config.yaml
router_score: "softmax"
routed_scale: 1.0
balance_bias: false
optimizer: "soap_variant"
batch_tokens: 32768
max_seq_len: 1024
train_tokens: 229200000
Below are experts of layer 5 (counted from 0) of a mixture-of-experts language model. Rows are named router (the router's row for the expert), gate (a neuron's input weights, with its number), up (a neuron's input weights, with its number) and show model dimensions 0-127. Each number is 128 + 24 x the weight over its row's rms, rounded and kept within 0 to 255. Numbers have three digits each.
Before each expert's rows: "gets" lists some tokens that make up at least twice as much of what it gets as of all text. This comes from a sample of Wikipedia text that the model never trained on. Tokens count by the router's weight.

# expert 13
gets: " ", "1", "2", "0", "3", "4"
router:145121118112132126126095117111157127145165111152107084149105118157119106116100128056153113116163113120142082138097137096092146140121138092156091138102105125105100136108112117151157150102123124114127152100092128117172118132135155130118099114103085169117101112157115125127101148125148136102090079100143124117145146099147177155170099161132121158161166153102134147140125128120145175125085
gate0:108164151126140143134137136156116122156145107157104125133128124168084133129139117099132133127179119058132130120096102138109129100133118129131112148125134148137155159129105087120120076120123113127099173112145104112144079132077105117151117154149140129089145104171097123087146136119150121131167124148124152152087152162122122156163118161187141138059107139106149100122138116145096138143101
up0:166116138103143131123108145170123114147133136123095108103178153104107084124101150140104112128130100099153152112100139141088127127121152097109150144091142130139125097084099143164189120122133097143137132125136137142105136107154096138145097122108091140098119098142145110121132151180112115148103104116090148093158170193158133154088119161131132126128107143118162076114123117113083118118155
gate1:119089099132111138128115154117162114146132137131149130162089093139125097127089133199081106106125171084136156106134153110138133126110146123072097129087113139137153100123113116141134107172183114171082110115113103138170156133111135127121123161124080121152124126104115140118116070115143126101143169131114151123122100160090134122105141133136119129135113124143141085094099156137115160109118
up1:172124130099106063134115079116158081161143116118134117124112135157089106155116168129133123153106122158135126177114151135114116104137121141133139145090132139144112147136096101113126099162108106093118108118138141132137100146084172114148097139125140135141078140084128117140138105144138122131115120111123110107100157127044074145144178121084148124144129118128109100141116172132149110107140
gate2:142135158125153135076131119139103084122122106137166122125094141104142137131124056112143134101125134143169126089129132117144133152102114180107203111139108134142158159147095089123138167105151131108134105133129152109133098120111111094159139068123142153115106136167162140116173120116143136149100121122111134156136172181113108138167156091107142142102135141133131144165122150142145149131138
up2:150111146178113137128122136137146158118143154126074168141138079132125116112182105150131133121133118099122111120162148153167154112158174104172136153152134128141104098143161112124125129168171133135104161109126123110128159179119152164150144116120102136148158113100115085112125129120094104124135140107097135126146116134161120114155102172144123160173112138124145138134204143161133084122143
gate3:152140107099107131132171110193136111126136100110165133125161175149162147146103110150148105111135144108149096121104156121126129094129139115087118131077131157174144090116103145147124133138126096081145139134091133158122167115134166161141087090135113167117132119130128137145129159115100115103093139111143116119129086179109174156092146123140158151147111152120124170136119103133156120122087
up3:107152126091083110113141123165056131098126138141165088118134183127144158198112135131127090135103104126133101107152118124162131132160133144181157145134130082140113139122140147164149119141114143118114141107125074124110133109080113127122119153130115129162149127139126108140142151139125113128133153132099164098164141124132129145136136124102140182103153101072109096163135167101143129121103
gate4:140119123078143092115116151123097140130147139122133120140164159125154183139132111121136138135147075127114111148085104136111133122103150133148120132142141192113122135084104109114131140135114112126116144111108165122133125117141109127112123180123177144096117151119103086184156115109103113161114104116125176178122136115114096157138135121141112140105083129163134073122189104172147154142113
up4:108138116113137128134127129131133106120121106109171130144141139127140106121122151068131111112135091115114123128103154163110143116059144148140104092115142180140130153085116100114137134109114129153167151144140134134196099143140081135123106175127126141112110125118077119171176128111096140139126143144147097175092119111144105135109158122127140133085139126167151103183104114183141107140136
gate5:157114157121138153131142153171135119162143132147146094124100099122115137149133113120117116116164106135101127127167145111110133175159122106146143130116156149093134161113135109111088172143111142143181118109116138118206103154186131146138153138146159144089159130105139130099120134174097096104094123122071160099120135139186135115155142129130112088098089137146117119121116138113145123097113
up5:168116082175100118137116113138107141152081143176126102132107132125152145124156158121179134133133093085128146159135138123084130154167119116109167107119133110092177122125085159109101159128096128137109123149156139107163098116118122161148117152117132125137100142167133109162112111119131117147099171116133143106090095102125103127174159149121131094122118117164136112115084119123164166094116
gate6:120151162123151154118117116147147118140133104116130090158125156144134139171116120138111126121134190212129120161110103100124141096062127097084114100126150161110151141163125119082111140136153120130110095108096130153165145167145140145093127126167108167161131138086130138143108126117110078112142133141123116168111134153134150093160123125101105111120148157154125173125120126137148132106102
up6:181174162095127126134114098161171139150139113125125126150103098110114121152100121138141103152173106169144142159125144144112129136132115163081116118133108128116148082162137109116092141138140138112107141093116120143167152140177129098145128114121084121132106122065110124147123112146098097129151127155182142153088077130143138115160117103136123121125142165130145194148111123112114148135168
gate7:137137102111145113072144140131164139084138118154102057143119122137114130137156096143182115149164154151154135165123118074113131143127112140079102092118126137162165105168181127148157145123089165145147157130118116128109109065123106161088121087139141099107104147111147123113128147139078143120153115136138135123126135160129137112120113121142101160133099152151123139126086136143116123130143
up7:102138110202135124104115119100124091163120145144111108133119122134102145114133168153136108100108116169136117123150155139095076138173110152148141135114137090161160114150110152074127114096102127142145107145151119125128169092129083157138122164129133136145113131111083119093146123095137117141148072144115105105132128135141121190130141114088104115121106136156117146153135085138125141067134
gate8:147149142079141093127128127144148154107135175150132100143133129091085124173103118150137124116073131159129133167106139120125126129114117126166144142126124137081133134141130132109203129117117171096151097114087095142135142153128105128151120146145119074157123147095110165182158118083112150150112124128122117121077122118137168122105110103130096099093140148136129159150117133118147106080117
up8:158120103168112174139126107103133158153128128168124131110159091146142116123157138149116147135172116123107128110128143120090141125114170121112113132096166118167145157127136123143130150107144102161113160170118151098136123107143133150114147119123174112119105098131131118138068121118155171072115135128076123108170081146122127162129127117142099121201109164121167130122181108144136135136149
gate9:119143130160110122131137166102145094109103108130144133109142104106083186109132118154142102175120125141151108137148149132104112127099143127107074163117123168146116120122160119165143132117071148109098155105129151115145137155149136128157080150138122119115090205096104098090127157125082142161114135132097142145158160093110145123126125094146135118100078133134138114162140137148157114124124
up9:131074150119121100131145112165134087147114111113128101137116120148153107158164125139125165094148156144125132147144146157131112079114110113106083114150137095134171171141124091135131139110113125169135128157116129137120113104108129136163116148132120130090114129132161190179154131167137126131088121115168175105103100177128126099120097109143120167119144122149143136131179134121086143162082
gate10:142082126112168133120124082110148150087115152105111111133151081114104149115117127088149144148136134133100107150150146143092171160097145115124148133116080078141170110097110111139133074083099169128121140148119123157105093131108128098142078119110139056170168145088132165135140145121124145120090118147122142102151144128131133110138116133150104092118159102122131134146122153126113131128144
up10:095116118144136150127123126150089074096113135121131172116136095129098155116126154131113127117124149143134107136134110142182105128193111151137092101120134146139079106120165150134097090167107118097159146093146111135129114125100146129121158122078096138130141139105154114129143112157099196103108125173113175117131100100122131147142136169123150162144146105126091104143153118087156151148131
gate11:138131151161135099118148107126131100132092146124138118169114143116121143124137149135141087125137155134129094095107137163109140158131071126156097128159122125134134095107124119111136101127181127144167185167100134092187145147164093096152125143111144110121146119119146133106159077154156114172113164137126122138124097143074166120158135161138096142117101168116149138136118136164161115118089
up11:135131130168116134133107147130113095121168104165127104148173137146162093102151156136191149129148169161138106158092147156163135120136109136145135116147096093116145126125154116145144114166137113107143131134120148129148138143141102154114126147157121137165129148129103168112115098131146121182128131155120153092127166146093168165107097105174127167129152123071126121134120101174151112080109
gate12:142094138100094141088086162129127121138094125167114157170108113101109104131123172135112133117103164159133143118135142122087145141085136121119146102089163117128124106137134142114135126136148103087165137130151123124087150095090129107144083136093102136136126089132133136118159135157102121082170137147148139124171085163113151162107121122124109096127091128097102128122098143099114113059147
up12:158127150137110126115121093134143165119119095113162127187113133109100112164115152131127117133063111136147124143112120132124150160104095051147092118102133122113102072113139100125114158142109151108127122151113137182080166118126112122118110158115097131167117108105112113149120143127093140101139153102092126120141104147083154137085155152133097152135123124138155107153105146106083105115140
gate13:146170107113147108148143123140134131132126138120122137144152131131144150116120110134129123121148124135134159063115144130118127123099134153155137100118152107137133097125140164140145124129165091157132113181114165115139120060115176119100144080103108117074150170096141135128144126112150126083179124167109137156142123122105120141118175117130153134076107090131083161153081136091170133115102
up13:167131120091108149084195110130108141127141154164186088129161107133141161121148118150127110163123126148148108105117078157134080108080163158095159127104123127134117114154160134137106098116131178116123095139108101147148107098119149152128159091107141102136158149101138097119117113133082142152124126167143135102115089088100154137122111138110094146160134138159115137120113117127144116108117
gate14:122122128129135112090141127089111124109152145111103120135116136134138139156126114135198122123117113139100117093107135126107144107086128114176085137100124106151103110095107129137140127076144149092097129146122202152129133105084119102164135145130137112142191154085119165127101110142120150126134151128118117091100120170113128139141159118137146119150069093123119149125170182120111093133133
up14:130108117131125168105129121183151107140105148124127174123118108196111123090117121119139094163131108148130183135124138138148116101154194122132155156164146121137115154166119100123127144165159167165124145148129096142092144087150130143121131099116097110144104150143121125179116103143133131095151136104104160149136140141141129123092122129093147126130127131152094120147158087168174159150154
gate15:128118100146097121095126082137122117105144156158138102117176135130112094096119114135143129132141111109147115082168144166085157155074104095118126209138152172092141088125118143132188109134142158156123169161119104150146133132152138137131139118145160113117159134133124134115093112122136151137149172133117146141104118106138181161116140158137122110170113136136121162100126141122132095114110
up15:137128130111131115118141086128112108157095152133136108134130165128122124091127132121141053115102119074078122100105146157094133153172135091123108156151121070151162149096111111134138113087114175148143151190126106112107145106133103119157105141114101155145131146110174107144131129141122102120141145129143134125131130134091115145116138154096137095200147145138130135137132147146146130180146
gate16:168161148090171140152125105116148164124079134160137115128140131102129134140093127157179113135154123118123135157136123091149111146071085139142128112137126138090125114103122119133129101171167122157126134108123117121155138099147101139103106143122160148108139166145148127130145097153151111088126173133077116106135151093076125108150160168112142088126121097105091154151089119129100122123172
up16:127164171177165136179106138141163118125081123098129118177125165118138115173130120129107141154106119107125133096060160155117143132099150124153127138153108198127132118076101165136142113128137153168137122092146132139140139142154115104130112132132180141111090128131105134125155108142127140159149131091121119110126106147161111145107122153142156121123138151109146119107144113076151172128098
gate17:124171083169135130132130140115149147157079153137144150122119133157156152083130139162169146123120123144128138133134117115122133123134141125139088106146090107090111102114154142084081157154142133151160105182088136149152140148128119123061130125130155136161144155163124141133114117163154129092106138140144164134130112166147140125092117084157139128135087145136124130097080098119127116073104
up17:142140097116110069129138142131123161149083137160114185171127133138127095147104111107112156127141150092162141121111096126149095121092120119105150080121113134125111123122108119145127139119189124114138111143099097175105136108126126093157128158182111163122112127124140080144098090156129149067138122099103134130140101138135178117151142106149113148110155138137108117103090100114115107095148
gate18:131131112132140144105171171144133112145162124136107136134130102127144129107169125134141160127116121154188112113165119142131149174107123127118124116119154123173126111139118121084166109130127158133109095076100125162145104155201142132102143136126103166160127149156164089077146117141119171154133123112110117152111106100132096160134141138144059087114108124092093155115127139144117108139134
up18:131177160142128089118100131122082154099098161156124093142110157150118150152151140115140133139137144114125146118183136147118096104169105135149137128116127134098141143104206112141075110086136123166176146127121156117107129124102110115152096100125147081101178146082134158124160145122107126106090101121142114122157159095135146118118103123115137123137135126098126133135160117094160153117101
gate19:116149093141122104122124125117080158149137132099123146131145122129095143096193104118073174200129139151084162139128154115098143163130105132098160141096136107116158119075084142112124158149155136107128106082107134147135133114142119090130119123115083121142111148156139140125120146162145105140096103138164144152130140122138137125090141105151165124162167126106155112126170142120109114103127
up19:171141172116110134114136145110134141103110125111138092123132117158124084148141149100136116155113088075153119122094152146126135135125144145101179177134153093086120096105122132096133171114111140144167119094140122144171148143140140132174156130100132155112112155065120136112105119105116139094089130127181155162107176087115117104139105111141107118150120137147132103110145102099121146092129
gate20:158140111129155128156086118188150068138099146159134118137118110141126147159099112111126108119101129130132115110156111131122109123119095136098145137182141042121149106168083157144146118139126104164159142113142141142122122107146131167145160178134083125107160145170136119135140106140148112121140123141081146181140117138121136108112104119134121119148157119111133132159097127070101113139142
up20:149118179149129142086141141191165125118132150140168152089123138151114132125151128119103095084099081133102104099100150168124141138135113115129125127120123116109179120110130122138085160120092147136099129134113126120108094124115166118167136113152157192145163125129136147102146123102174111130121140175110095145155165175126128141131149123101128130154148123122139177098109149158140164109113
gate21:111101152111151125149143152116143152173126160126106093157138120079139148079112112116166196138164116151139123101092109095120110137140178129111122111143129081119152131151177096115093109130150135142139128144123187208143098103133134128114070125154137103158130127153119115131139138121143113104106114151124146104141132109144136106108133094130099164140130135136112105115110152118142100087124
up21:099102115126126158095117137113162147179105092161124109151102148155172152121124115139116130142140136146164146102101125125088157173139140136137130117154154126112130178150159113121146101129149113118133151113112177178156132180161128125125118156159125158136099148135099083128131120126108116120108126135076081114132061107119180133103166098103099105163124134133111121103143160123122129119143
gate22:092124147164128141123143120131136124161098115133121113142104113124125115149135117145176083161129133109149109138116150123109147163163090149118111129104124130123113121129127112108158104070086112107154156100155137129170133133160082114156084159154123130127079140095115111092151098086139140152115164106112106143131159151130105148124141104180091083124124161158118116078104134165134106139081
up22:138138087123134157132132120126172164110143121145112111132141118152127127112178130150083190130109098162160171124179119155155164093110160143099144141151114132117131127125120133170162146116096131116115136164129099123064156141143130119084134150126127159093111116171178146125127100105129110106117090124097131160154099122129125148111140117111132142145086139099082093106140123107158104100131
gate23:090138143091139139076124161122116139155128109137118149166143110120105100111122138140148123160073091106150143131166143156144103121132101129129114180096131146121098065128155144116092123121103142137099122165097125115109181145087127084134088129160123091172132079104131117121103093122168106130129161102116151148165132130149153165116148107115115129113123115150135091121108131131082122120134
up23:143111108161099129141094104079146101111107187127114107089136161118171134156178105144121115091169148126136129161145139127100132137143155128163131107153149129136121124115141123170147154130074106173162145132129107175175120136188101153094178103113127148116097152113122135161121155103098121086127113125128098130126161108129106099158112107137118124140108117118134145153116132135145130124082
gate24:094118123131110114076105118107147110161077093156117131152178119115113157107126106136104100100155182107108140124156135094117124120110109130068125113139152121097122121137142098140131095066146090159108116106201122121129144154123113117155132114151122160090111141120101160116132104099122088133099111119125126124183157155124177152141094123128149100144103134142146115127138122149106130122100
up24:155149161107125176130129097144147143150197131121106153103149151125093119113112098129119117103122138080145117154118167128151086143137168134135136180149113133120161128121155126157169094076167144128116168160127130131111115105153107139113108160140132149054166148106089134133124119134101112128126150097116112096124119129117146170144106121160106162136110129153154133168107127101140113148158
gate25:140163126126133086131091130166168166140174169180123113115126123108083126129131178140133112095125132147165122092088117169111117099145115125119137138132107137146158148127134096120113121117107089129153149123166115119139134123107084110119136111184151129098149118145115127135154129094110100140107140120129163109109117110115119155120127114163112131096058148119159107165104110071082106130115
up25:165126137128157151079173103110113105138084142102142121148108149101166127124124115150117138133127128103141121122111112124130151129154180156103142123113136098145117109097104074108112088100147085159133128128083149126140085143091148144156140100081112079173113133108123159149136135105091105143147128155115159105107112142105159109131144121152173143135194148126136124128148128083105158121140